config = dict(
    n_experts=24,
    experts_per_token=1,
    activation='swiglu',
    normalize_top_k=False,
    routed_scale=1.0,
    balance_loss=0.00241,
    lr_router=0.00077,
    norm='rmsnorm',
    tie_embeddings=False,
    optimizer='soap_variant',
    batch_tokens=65536,
    seq_len=1024,
    train_tokens=304500000,
    steps=4647,
)
Below are experts of layer 6 (counted from 0) of a mixture-of-experts language model. Rows are named router (the router's row for the expert), gate (a neuron's input weights, with its number), up (a neuron's input weights, with its number), down (a neuron's output weights, with its number) and show model dimensions 128-159. Each number is 50 + 15 x the weight over its row's rms, rounded and kept within 0 to 99.
Before each expert's rows: "gets" lists some tokens that make up at least twice as much of what it gets as of all text; "comes after" lists some tokens at least twice as common just before its tokens as in all text. This comes from a sample of Wikipedia text that the model never trained on. Tokens count by the router's weight.

# expert 18
gets: "A", "C", "R", "E", "T", "D"
comes after: " C", "S", "C", "A", " A", " N"
router:51 38 27 77 51 70 63 86 72 43 33 41 63 74 66 70 74 70 38 30 26 50 52 63 44 44 66 41 53 43 47 46
gate0:47 45 61 63 60 44 64 62 41 51 74 42 49 64 42 47 76 47 48 62 47 54 51 68 41 46 61 66 68 33 47 41
up0:49 59 69 43 59 77 62 29 19 35 49 45 36 64 46 31 38 53 28 13 52 27 42 61 72 38 40 34 39 60 46 58
down0:33 64 70 43 56 46 46 31 75 52 69 35 52 26 56 16 83 38 57 41 47 36 41 63 50 44 20 65 54 54 69 73
gate1:41 69 69 54 31 41 69 42 36 51 46 71 18 60 38 50 62 41 61 49 50 63 50 66 56 40 19 64 41 46 17 57
up1:54 58 52 16 18 58 46 47 38 49 73 71 33 66 48 36 51 71 57 59 35 52 29 79 49 47 51 46 51 79 71 29
down1:18 53 64 58 54 25 42 52 38 29 57 31 51 56 53 40 52 64 55 56 33 38 44 42 55 64 39 43 54 52 53 70
gate2:72 24 61 64 73 54 45 26 36 38 31 58 93 31 36 53 45 61 57 38 60 47 43 49 55 69 66 34 38 44 25 50
up2:60 51 33 63 55 58 52 58 40 42 54 50 49 39 64 43 44 20 46 55 52 52 58 69 35 46 59 52 39 53 24 45
down2:37 55 44 58 67 50 61 55 49 61 42 67 72 46 58 60 59 65 47 47 66 59 14 32 29 76 60 47 27 51 51 52
gate3:54 58 49 82 76 64 28 52 63 66 40 49 41 70 69 49 30 46 34 47 53 42 34 42 52 65 72 36 62 61 51 46
up3:81 33 61 27 49 60 67 50 44 79 31 45 63 39 64 39 27 54 53 53 69 68 41 61 65 71 52 23 34 53 49 43
down3:46 81 51 46 36 36 87 50 57 49 46 56 54 41 55 56 65 61 60 35 55 47 62 58 33 48 46 45 40 45 36 64
gate4:78 71 62 53 55 58 57 81 60 38 43 48 48 60 91 35 53 60 37 40 68 45 55 45 34 41 31 73 60 67 50 55
up4:61 39 35 53 65 47 50 19 71 44 40 72 55 69 44 37 25 13 70 66 14 60 31 31 38 48 48 52 49 43 59 51
down4:82 53 64 77 38 61 22 60 82 48 30 64 73 60 35 42 31 33 45 45 39 36 69 64 59 50 43 53 31 78 62 52
gate5:38 50 73 54 47 21 52 56 44 44 29 66 67 42 56 49 47 42 65 61 91 57 61 88 47 74 50 62 52 39 57 39
up5:48 51 78 91 68 59 50 83 80 40 46 62 28 86 40 62 90 21 41 42 63 52 46 32 58 57 61 42 75 27 52 45
down5:55 48 34 50 90 83 67 65 67 53 35 30 88 38 50 70 31 66 60 51 41 63 59 36 43 54 47 62 42 56 42 47
gate6:70 74 52 29 37 55 81 55 62 22 52 32 52 69 34 75 46 34 58 42 48 36 51 20 57 27 14 64 72 35 69 36
up6:57 62 50 49 55 63 39 53 50 35 45 63 54 32 60 49 34 52 72 62 29 71 99 64 55 57 60 50 37 42 55 69
down6:36 52 61 32 33 60 25 33 41 37 62 90 49 50 49 60 60 64 60 19 20 75 47 38 56 63 46 69 55 39 43 69
gate7:60 68 37 29 34 42 78 82 48 50 57 38 38 69 44 50 45 27 60 45 33 58 26 23 57 33 49 25 54 50 49 39
up7:49 37 33 52 55 26 53 28 43 59 62 36 54 59 52 42 31 70 41 43 50 37 61 45 77 41 49 48 43 61 57 61
down7:42 61 45 47 47 31 26 50 41 43 42 57 61 74 47 67 60 50 58 47 37 53 34 43 61 53 74 42 63 54 40 17
gate8:56 52 72 46 53 50 63 55 59 44 61 68 17 42 60 35 40 72 61 37 61 46 36 47 48 56 35 31 58 69 54 49
up8:79 39 68 37 57 29 75 47 00 63 47 36 42 34 45 58 69 30 38 41 49 58 62 80 48 34 53 46 76 29 62 50
down8:43 30 49 40 51 55 18 53 64 16 70 57 35 57 51 46 58 48 30 64 60 20 28 55 60 45 45 57 41 57 60 40
gate9:46 35 35 47 75 40 42 55 63 55 06 37 70 43 52 49 49 34 37 49 70 56 48 37 45 65 38 38 48 60 56 60
up9:76 49 70 66 61 47 45 60 73 57 53 54 46 42 62 51 59 55 58 64 65 47 47 56 38 10 33 34 39 42 73 34
down9:45 40 31 57 48 38 65 40 48 42 57 50 61 41 66 35 60 32 45 58 69 34 61 30 26 54 45 57 69 68 66 65

# expert 15
gets: " |", ";", " /", ":", ");", "|---|---"
comes after: "0", ")", " ", "%", "1", "4"
router:15 65 59 28 36 65 44 35 39 61 59 47 64 49 50 50 73 54 51 51 31 48 58 42 52 46 22 72 48 73 34 54
gate0:64 27 76 52 43 44 17 79 44 28 28 77 37 31 54 51 55 54 56 16 32 48 15 52 53 53 49 77 41 62 44 52
up0:46 33 31 68 58 44 60 36 44 56 33 48 69 70 51 40 32 44 45 73 49 41 11 38 62 66 46 81 49 50 27 34
down0:41 54 50 31 51 52 25 76 00 40 39 51 41 53 44 47 52 82 56 12 76 55 48 25 61 47 70 56 48 46 56 66
gate1:64 77 42 52 34 48 71 13 52 62 57 68 40 68 43 39 48 88 74 47 47 50 38 34 57 45 51 64 50 49 42 62
up1:56 49 51 62 61 79 54 60 61 39 35 32 30 66 57 40 59 59 32 38 62 61 45 60 53 50 57 56 61 54 29 40
down1:45 54 39 41 74 81 56 45 56 78 49 44 48 36 53 63 73 45 61 52 56 66 61 66 60 35 67 29 28 50 72 62
gate2:75 47 28 53 45 68 46 42 56 29 36 38 46 52 59 39 28 80 54 31 36 38 34 38 49 53 59 82 72 47 60 59
up2:54 45 48 40 60 40 54 65 60 73 27 39 43 44 33 27 61 67 71 71 50 62 70 36 75 37 35 45 51 68 55 27
down2:37 62 31 48 63 74 35 64 26 64 61 32 43 47 45 62 54 51 56 53 60 51 43 59 54 24 75 39 84 31 48 43
gate3:26 54 52 66 47 50 55 53 36 53 75 41 20 71 49 51 62 49 66 39 19 42 53 16 65 51 27 56 60 49 41 53
up3:38 46 52 39 61 64 41 37 57 52 52 65 58 29 67 49 38 52 36 64 51 62 68 25 49 61 35 61 73 65 32 55
down3:57 40 41 57 43 42 23 23 47 48 22 54 68 35 60 47 68 54 56 34 52 76 51 35 71 68 65 62 53 66 45 30
gate4:19 33 50 35 47 36 59 26 33 76 62 40 42 51 55 39 48 50 62 55 42 15 58 65 50 39 29 81 26 37 53 44
up4:61 47 56 61 62 71 53 42 66 29 46 57 45 33 44 58 37 59 42 37 34 62 37 43 63 44 71 23 64 55 34 73
down4:25 34 46 64 22 67 61 56 67 50 41 70 85 46 33 45 58 28 47 58 41 57 40 36 53 79 34 56 25 65 54 63
gate5:50 54 67 64 44 16 49 51 55 67 40 35 66 75 43 50 45 77 45 37 36 45 31 49 49 71 42 58 32 44 64 50
up5:41 59 39 42 61 40 39 50 50 34 63 67 46 59 56 40 39 59 61 44 49 51 66 48 52 77 75 62 58 59 50 32
down5:57 55 79 49 29 22 40 74 63 36 67 63 59 44 57 64 52 48 31 58 52 79 50 42 69 48 54 64 31 37 78 49
gate6:65 40 78 63 51 50 61 14 52 43 36 58 43 61 30 29 33 44 57 43 52 80 60 42 68 64 25 73 51 52 67 47
up6:43 39 64 49 77 61 37 84 50 61 47 46 78 40 39 31 64 68 46 39 70 22 82 38 37 83 52 49 32 84 58 32
down6:32 44 66 58 10 47 56 50 38 58 21 77 74 57 74 53 51 27 28 58 58 52 59 57 78 20 64 72 52 60 57 68
gate7:60 50 72 45 45 48 43 44 34 37 30 72 37 40 41 41 52 70 46 50 35 47 54 71 44 60 31 55 62 51 18 59
up7:07 48 48 47 63 66 25 56 32 75 48 50 32 62 45 49 58 47 69 69 51 55 59 45 52 80 15 38 59 48 64 36
down7:31 33 58 45 69 87 61 83 38 41 34 50 39 46 65 60 69 40 15 49 42 41 41 65 35 56 46 21 50 34 62 35
gate8:41 50 47 35 56 39 84 39 40 64 50 64 19 77 74 28 28 48 26 58 56 48 40 49 47 80 45 41 77 46 43 67
up8:33 28 50 52 96 60 15 45 62 53 21 53 56 60 68 54 50 37 71 45 57 74 37 63 47 75 63 77 42 44 62 35
down8:64 47 41 57 60 33 43 50 58 43 41 30 49 69 48 62 58 45 12 37 37 24 31 63 65 66 63 43 20 45 61 74
gate9:65 39 35 45 50 42 37 59 29 38 68 59 45 62 52 44 54 68 42 39 41 63 35 40 29 39 69 61 51 38 62 58
up9:32 52 32 54 61 57 52 64 58 69 49 49 68 52 37 72 58 33 38 75 30 70 57 41 48 46 44 56 82 57 28 74
down9:20 62 57 58 42 26 65 51 42 40 46 88 33 39 60 61 42 58 63 45 48 40 60 59 56 56 40 76 41 36 58 78

# expert 9
gets: "u", "k", "an", "e", "n", "z"
comes after: " D", " K", " J", " S", " M", "j"
router:75 52 41 62 61 54 56 54 55 39 36 59 64 52 62 65 55 49 51 52 59 62 61 72 22 36 56 38 59 20 58 26
gate0:77 18 41 37 25 71 44 48 61 50 36 22 55 63 52 37 57 78 54 43 38 54 59 88 27 68 69 32 52 61 55 57
up0:64 55 69 58 70 46 38 43 82 58 32 65 58 48 34 36 23 52 64 48 45 52 38 34 53 59 46 70 26 61 45 60
down0:87 51 65 48 29 38 28 88 53 71 45 49 31 48 55 72 36 61 63 17 45 65 31 41 36 66 36 48 58 55 48 57
gate1:52 36 35 37 59 31 76 69 51 47 40 61 74 88 45 37 45 17 39 45 50 42 47 50 54 49 41 75 71 15 64 10
up1:41 47 29 49 59 46 49 80 40 25 54 67 45 45 41 66 39 45 31 48 27 45 55 82 39 44 65 85 75 25 80 34
down1:50 64 42 39 32 24 63 67 69 36 33 36 44 44 46 54 29 34 44 49 31 52 52 64 58 18 46 59 41 58 29 59
gate2:77 56 56 67 64 59 70 31 50 60 46 47 25 73 29 58 58 38 34 43 52 39 51 68 42 37 48 74 38 34 53 37
up2:58 46 60 44 33 34 59 38 49 16 55 31 60 31 37 51 11 47 36 30 46 45 26 43 51 53 63 81 47 62 45 41
down2:41 47 23 43 61 55 35 25 50 68 67 66 35 80 38 51 54 50 54 57 62 36 74 73 48 34 99 69 39 17 43 22
gate3:64 56 58 30 55 36 81 38 87 56 47 48 53 46 63 57 37 62 20 43 34 65 68 40 73 63 47 34 59 68 33 34
up3:53 47 69 67 18 69 08 45 49 58 55 50 32 27 53 62 79 49 41 33 33 44 54 50 51 49 46 54 64 68 47 58
down3:44 62 82 70 69 61 57 45 71 62 59 46 59 57 62 71 56 61 50 37 71 60 69 61 34 31 43 42 17 66 81 39
gate4:46 28 25 40 43 37 42 61 47 39 60 72 39 46 26 63 62 53 45 42 48 44 45 46 54 57 39 43 82 29 21 34
up4:36 70 44 34 54 62 68 47 62 54 59 48 68 30 55 25 36 51 32 54 55 60 67 32 42 36 50 64 28 35 25 56
down4:58 40 49 66 74 44 51 43 59 81 80 47 44 38 50 49 59 49 72 45 66 65 00 38 41 32 10 58 57 43 30 56
gate5:44 72 43 54 43 63 43 99 61 42 48 51 38 56 52 77 41 56 50 53 51 48 34 67 59 14 13 71 47 67 65 64
up5:59 63 35 35 83 39 33 67 39 48 63 68 67 48 60 35 51 25 15 79 44 55 47 58 58 56 57 51 49 24 37 59
down5:45 84 46 52 45 29 46 42 45 68 48 43 14 50 48 42 41 50 29 59 52 48 28 77 28 51 80 64 75 58 53 14
gate6:41 49 29 44 43 57 46 46 39 39 65 12 51 66 61 63 66 64 51 45 50 38 41 60 51 64 43 53 42 78 74 72
up6:28 36 48 29 58 64 35 43 44 55 34 51 59 52 45 48 33 69 42 17 55 34 50 36 51 27 68 41 51 49 38 61
down6:46 49 47 56 37 60 48 61 45 35 37 34 23 26 49 61 57 48 42 23 56 37 49 44 53 33 37 50 44 61 46 72
gate7:17 50 39 48 73 48 63 43 46 53 48 80 70 43 59 50 52 36 51 52 45 59 44 36 36 71 63 84 26 24 09 39
up7:77 40 51 54 46 32 50 38 68 48 68 58 54 43 43 23 52 74 39 39 56 52 55 36 38 58 71 47 42 52 42 64
down7:34 60 68 43 33 51 33 26 59 35 47 64 74 56 45 75 71 26 51 73 47 47 56 52 52 52 29 65 57 50 26 69
gate8:43 68 62 55 04 50 44 59 36 66 38 59 23 66 69 62 79 75 51 46 71 19 44 31 45 57 65 32 53 20 34 35
up8:54 47 67 87 46 65 68 34 64 49 44 32 49 43 54 71 80 54 69 65 47 65 50 56 47 65 50 37 21 69 60 76
down8:35 37 38 23 39 12 48 67 68 50 63 37 47 68 45 53 20 36 57 34 27 69 63 58 43 58 53 41 60 49 28 48
gate9:62 39 34 66 69 57 46 70 39 45 45 53 51 69 73 32 45 66 55 66 44 45 54 34 56 59 38 22 61 42 58 61
up9:56 32 62 55 52 34 41 71 46 16 26 32 45 41 63 48 47 51 43 46 21 29 65 38 39 55 67 61 63 19 56 46
down9:40 66 55 38 64 53 58 51 82 50 34 40 46 10 58 33 63 42 23 55 69 70 51 67 31 49 57 47 44 42 52 54

# expert 3
gets: " the", "y", " The", "The", " a", " his"
comes after: " of", " in", " at", " to", " for", " with"
router:47 63 21 37 53 43 32 43 54 41 55 59 40 31 66 59 74 43 68 55 40 47 31 55 70 32 53 36 51 56 57 40
gate0:45 65 29 40 62 57 44 43 59 66 41 60 29 58 56 68 39 52 31 64 62 46 29 52 43 72 52 61 35 52 56 55
up0:36 40 65 58 53 49 44 34 61 38 19 34 57 36 43 22 57 31 85 70 68 53 41 17 69 52 47 30 70 45 40 36
down0:26 61 36 48 70 70 47 44 77 45 48 50 61 43 58 79 78 54 58 43 39 53 06 38 72 50 45 60 34 48 52 43
gate1:46 57 39 45 54 50 29 54 79 62 49 72 34 64 41 54 25 78 24 23 37 52 43 75 55 38 50 54 23 54 40 64
up1:32 34 62 73 33 33 59 44 54 63 66 52 61 56 45 50 47 70 51 50 55 55 45 70 51 30 28 64 38 59 37 43
down1:44 49 56 82 34 79 53 18 46 45 78 70 41 47 48 70 50 34 32 38 51 49 47 65 20 72 60 61 60 24 48 68
gate2:47 36 45 63 48 59 34 26 76 30 32 51 43 41 43 66 68 49 73 45 48 05 42 34 58 28 62 06 32 41 56 48
up2:54 44 77 37 51 84 25 44 41 57 51 58 36 49 00 52 66 61 27 39 48 46 50 44 61 89 42 35 48 57 52 52
down2:63 65 30 69 58 40 33 56 63 56 38 37 59 33 70 48 49 17 56 42 45 52 26 61 64 62 28 36 55 39 82 37
gate3:55 32 44 53 24 38 38 67 50 42 30 42 47 32 62 35 67 22 25 54 30 35 40 60 16 37 59 92 57 63 44 48
up3:26 21 42 42 42 74 70 35 64 57 73 63 59 63 54 44 71 55 42 44 60 49 54 53 39 60 55 64 55 46 42 61
down3:49 42 40 73 71 59 74 40 14 47 47 44 56 56 75 57 66 54 29 17 39 42 55 43 45 60 19 60 41 45 52 24
gate4:43 57 27 64 26 43 79 15 61 55 40 48 50 42 35 60 59 54 80 51 63 48 43 41 70 34 51 54 57 66 44 54
up4:67 48 47 36 18 46 53 28 66 40 12 48 44 44 57 45 64 23 56 91 63 16 34 61 46 52 45 63 63 62 56 55
down4:44 58 42 29 42 39 26 57 70 42 68 40 60 18 37 42 24 38 28 37 25 64 60 53 55 63 10 43 48 50 46 55
gate5:69 64 48 54 83 33 61 46 23 50 53 61 25 58 42 66 37 58 39 38 79 41 47 55 45 50 70 55 34 51 32 30
up5:46 27 58 56 61 89 53 52 62 41 64 67 55 42 37 44 33 37 59 55 41 45 61 45 43 53 41 27 36 39 74 60
down5:26 52 23 33 36 63 38 43 54 89 58 55 60 59 53 39 29 52 17 70 66 82 35 60 43 26 65 22 71 57 44 75
gate6:60 49 39 36 16 24 40 42 46 52 43 54 47 71 40 67 38 44 61 57 67 52 31 32 61 58 27 27 56 40 56 62
up6:69 59 44 77 70 43 48 43 60 40 64 25 35 63 52 32 57 60 44 33 57 41 35 26 50 41 54 88 35 38 44 59
down6:53 45 38 24 52 32 39 74 63 41 59 27 49 48 59 31 37 79 34 35 66 58 60 26 54 45 37 46 55 18 65 76
gate7:53 30 61 73 52 61 46 44 19 68 61 88 50 46 49 61 38 40 43 69 57 52 50 57 50 58 34 78 62 67 50 47
up7:59 81 57 69 50 52 21 35 57 44 82 52 50 41 74 44 42 26 46 51 56 53 65 47 61 46 35 48 39 37 38 73
down7:39 64 50 52 38 64 54 45 37 51 21 46 43 58 69 48 65 72 55 47 49 77 32 63 82 53 67 35 72 60 57 67
gate8:85 78 44 23 76 70 34 58 55 39 48 45 59 21 69 47 61 40 37 53 58 69 35 62 70 44 76 46 41 46 47 56
up8:66 37 53 53 54 29 76 64 93 55 41 47 31 76 55 42 58 63 38 32 55 51 63 36 06 44 43 53 69 47 94 70
down8:62 57 52 73 42 23 55 30 38 58 42 50 12 76 65 63 63 84 56 27 65 42 36 39 70 55 46 51 32 49 51 49
gate9:45 62 81 40 33 37 34 46 41 36 49 78 70 54 58 76 51 43 45 45 53 32 41 66 62 36 48 72 51 37 45 58
up9:35 36 57 57 58 31 34 30 47 70 51 62 69 31 55 59 32 43 69 39 53 55 22 38 96 45 54 50 51 73 61 44
down9:74 44 34 38 47 36 31 52 66 22 63 41 34 37 63 57 28 43 15 59 53 53 80 70 57 55 67 55 19 44 75 70

# expert 6
gets: "2", "1", "3", "0", "4", "5"
comes after: " ", " (", "0", "–", "9", " $"
router:34 67 25 44 64 56 77 30 62 26 73 19 43 71 51 41 35 69 77 28 55 37 43 52 58 48 25 41 54 63 56 66
gate0:34 62 56 53 52 67 46 58 53 56 55 53 35 50 69 63 24 49 42 50 59 75 54 50 59 57 56 67 72 30 56 56
up0:30 54 34 54 37 29 24 25 21 52 44 35 47 58 55 48 37 52 50 64 51 56 34 60 46 31 59 22 47 72 63 19
down0:73 60 57 35 36 69 43 43 37 56 66 59 70 61 44 57 48 40 31 62 73 73 56 65 60 28 51 36 53 36 58 33
gate1:60 52 46 40 72 27 60 41 59 19 79 71 28 57 58 55 13 55 58 70 34 52 37 52 53 43 42 44 47 55 82 38
up1:57 39 43 49 41 62 51 03 80 63 60 85 46 38 38 46 31 81 47 75 62 45 78 47 75 54 58 44 29 36 41 62
down1:54 59 38 61 50 41 00 56 76 39 60 13 37 71 66 53 51 52 60 66 67 60 26 25 35 47 49 32 25 65 82 47
gate2:55 34 55 48 27 51 09 38 47 44 36 64 67 36 76 55 54 51 24 53 77 47 60 47 50 35 56 68 27 67 69 69
up2:59 59 38 35 67 51 47 42 23 41 45 59 15 53 62 44 51 94 56 66 31 67 49 48 75 52 61 55 54 44 39 21
down2:69 57 56 41 57 58 45 53 59 72 42 55 42 16 55 69 57 54 28 40 60 63 58 50 27 48 54 60 25 46 32 37
gate3:64 56 51 46 63 15 66 51 25 66 72 84 56 51 45 48 60 50 46 46 32 43 50 31 20 49 36 35 36 48 33 37
up3:61 65 70 56 75 70 43 32 34 48 45 51 66 41 38 36 63 65 63 52 44 59 51 39 68 38 64 37 58 81 78 49
down3:48 55 45 24 51 56 77 36 48 59 52 41 52 54 39 47 30 59 46 28 51 64 72 52 65 38 17 39 28 41 54 61
gate4:39 62 63 66 36 46 72 62 05 40 66 34 58 45 66 43 52 57 56 24 37 57 66 56 58 57 44 41 50 35 50 55
up4:24 29 43 44 31 63 49 53 36 56 80 71 48 58 35 75 36 44 43 60 76 42 57 65 37 89 65 49 52 64 36 41
down4:61 48 38 64 46 39 55 75 52 59 41 52 57 40 36 30 47 52 41 32 29 66 25 36 38 41 73 57 55 23 55 63
gate5:47 37 72 47 30 85 40 75 51 38 37 31 19 68 58 17 57 60 51 36 62 58 21 50 29 34 47 44 26 56 46 65
up5:58 59 67 33 54 60 48 41 33 55 36 17 31 39 49 51 59 79 26 53 77 54 77 71 49 70 51 64 60 70 60 39
down5:54 40 47 58 62 74 45 38 31 23 45 64 62 56 58 75 15 70 69 53 34 29 49 43 51 41 40 77 47 41 30 52
gate6:46 53 73 54 69 49 60 60 38 49 35 49 59 32 11 37 54 39 64 72 33 56 62 44 37 64 45 40 38 62 71 65
up6:68 71 51 52 50 47 36 78 30 28 46 59 55 43 47 55 28 53 43 38 63 73 68 49 24 23 49 63 63 56 65 58
down6:34 69 46 32 41 61 50 52 39 40 53 28 43 60 56 74 64 59 44 40 55 36 30 48 55 69 51 25 79 49 47 31
gate7:82 66 70 41 48 76 40 48 29 66 64 61 30 51 48 33 45 51 46 33 56 40 52 39 50 17 31 47 48 66 54 47
up7:32 39 51 54 64 46 74 66 56 57 51 41 36 54 43 47 67 50 64 31 68 51 58 49 70 35 60 74 24 67 52 55
down7:79 63 69 50 52 46 51 52 65 31 48 55 46 45 52 52 82 61 51 60 65 35 47 40 26 46 56 11 50 58 49 36
gate8:24 34 52 73 36 50 47 50 00 44 38 41 83 51 62 56 28 54 51 31 58 24 37 36 34 16 56 66 64 71 69 35
up8:53 46 44 52 65 82 42 57 55 47 26 40 33 39 43 64 53 47 52 67 43 41 73 85 75 30 54 51 30 71 58 36
down8:45 53 56 53 39 47 44 41 32 44 66 38 50 66 54 46 67 64 67 44 57 55 33 34 52 52 37 65 34 76 60 49
gate9:45 62 43 31 36 37 65 26 57 38 40 68 65 66 58 40 51 54 69 58 40 53 37 34 60 47 46 43 86 50 58 49
up9:51 33 49 65 49 26 39 82 61 42 63 64 51 63 50 49 35 47 53 45 32 31 60 68 37 42 05 17 47 35 43 62
down9:38 44 46 45 53 47 53 48 69 71 63 31 49 47 41 25 47 44 49 06 38 68 35 66 49 57 91 41 64 69 52 35

# expert 11
gets: "p", "b", "m", "ap", "w", "ip"
comes after: " s", " p", " t", " w", " S", " P"
router:60 64 58 38 37 54 62 51 38 27 60 63 63 59 70 57 38 48 66 21 25 75 37 26 37 44 72 45 53 31 48 49
gate0:55 31 45 47 54 25 49 60 55 43 43 54 57 10 41 41 57 48 44 44 35 61 42 69 47 52 42 73 59 07 18 50
up0:48 30 45 38 54 56 21 51 59 44 48 42 54 47 67 58 39 58 42 46 49 28 65 37 51 31 47 28 79 62 25 47
down0:58 38 46 58 65 53 36 27 45 48 50 83 37 60 39 58 85 58 21 73 45 44 36 58 64 68 63 26 34 36 54 39
gate1:46 60 52 60 53 33 41 51 54 68 71 50 53 97 43 24 62 49 69 34 69 47 50 51 72 49 41 59 50 84 25 48
up1:43 50 50 54 68 63 53 73 53 51 66 24 42 65 50 54 47 58 23 53 56 55 33 54 28 47 66 47 51 51 66 43
down1:81 38 38 46 25 37 42 49 71 19 60 48 17 58 57 56 57 42 40 61 45 52 64 25 62 38 48 80 53 54 29 18
gate2:48 57 24 60 39 61 70 44 58 41 73 43 34 61 76 50 68 41 32 34 35 66 23 56 52 59 20 35 18 42 52 36
up2:55 37 74 54 50 31 33 41 47 42 70 48 55 57 58 43 43 54 49 57 69 45 50 46 38 57 63 46 70 71 43 40
down2:57 42 54 74 59 54 67 56 52 60 46 45 42 25 51 50 50 20 62 29 43 43 72 58 68 39 40 40 40 43 49 56
gate3:50 53 48 53 38 35 57 47 55 61 51 36 66 36 27 57 56 26 59 57 46 45 42 67 71 38 72 57 73 43 56 76
up3:38 40 41 52 19 59 60 44 43 55 53 36 19 56 23 46 50 53 61 57 52 70 60 73 63 14 43 53 42 44 79 47
down3:53 61 51 43 34 58 51 52 49 18 63 30 69 42 83 58 46 48 46 47 43 32 40 60 56 64 80 59 63 27 71 34
gate4:41 27 61 50 42 31 37 74 51 32 62 57 64 51 35 47 53 22 33 43 49 65 63 37 42 60 53 42 43 36 74 60
up4:49 42 60 67 39 62 45 37 49 44 49 47 89 44 57 46 69 94 51 42 63 27 54 55 45 50 38 20 56 60 48 15
down4:40 40 42 17 48 72 59 36 88 31 44 63 38 42 60 55 52 77 38 26 45 73 46 77 39 64 62 61 26 59 51 44
gate5:42 75 69 59 49 36 19 59 53 54 35 47 60 48 59 29 54 37 36 33 36 64 31 34 48 64 58 66 39 51 16 41
up5:53 72 60 55 44 49 46 75 25 46 34 30 54 15 52 29 44 33 64 55 43 69 54 58 47 42 56 34 33 63 64 50
down5:55 40 50 32 59 53 35 27 57 40 43 47 60 47 50 53 48 51 48 66 60 61 15 57 37 46 67 61 62 51 46 77
gate6:18 70 63 31 45 47 65 45 29 71 43 72 41 53 27 14 55 50 30 49 61 69 47 27 40 17 47 62 40 35 49 75
up6:20 39 34 31 54 55 36 45 41 48 21 34 25 63 42 56 63 72 43 43 62 48 66 39 60 55 62 54 83 52 70 38
down6:52 95 47 55 63 35 80 74 36 37 59 51 40 41 69 53 44 68 63 67 47 41 61 65 61 49 47 25 47 68 16 64
gate7:67 56 58 68 24 59 42 63 33 54 64 60 40 87 53 67 38 41 62 54 66 42 44 61 46 36 56 27 74 49 44 52
up7:74 24 60 41 52 42 65 39 37 40 68 59 55 60 41 59 41 71 64 55 52 62 26 45 58 25 60 79 44 39 52 82
down7:50 31 43 49 37 72 38 44 45 71 32 65 37 28 56 56 81 40 66 51 53 67 57 40 84 53 75 62 65 08 53 43
gate8:46 50 26 23 62 56 69 56 89 33 53 34 48 41 69 64 76 62 45 58 42 65 42 36 71 59 54 35 70 28 66 55
up8:48 59 63 65 23 56 48 19 82 26 46 69 53 45 72 59 36 81 63 48 59 52 35 80 49 38 42 22 53 28 45 54
down8:64 51 63 49 49 60 43 41 41 77 39 51 57 75 32 65 98 56 32 67 53 52 49 58 55 49 66 72 54 67 33 47
gate9:63 45 63 75 37 66 43 59 60 52 65 63 74 51 26 78 70 36 52 29 30 28 34 63 54 52 59 37 58 68 63 72
up9:40 38 67 40 52 46 37 37 52 53 47 62 53 40 35 74 76 32 42 60 31 53 58 57 57 45 31 63 71 70 16 54
down9:61 41 49 27 66 57 45 60 66 62 66 73 85 77 29 27 45 52 56 44 45 42 48 51 71 47 59 39 33 77 62 55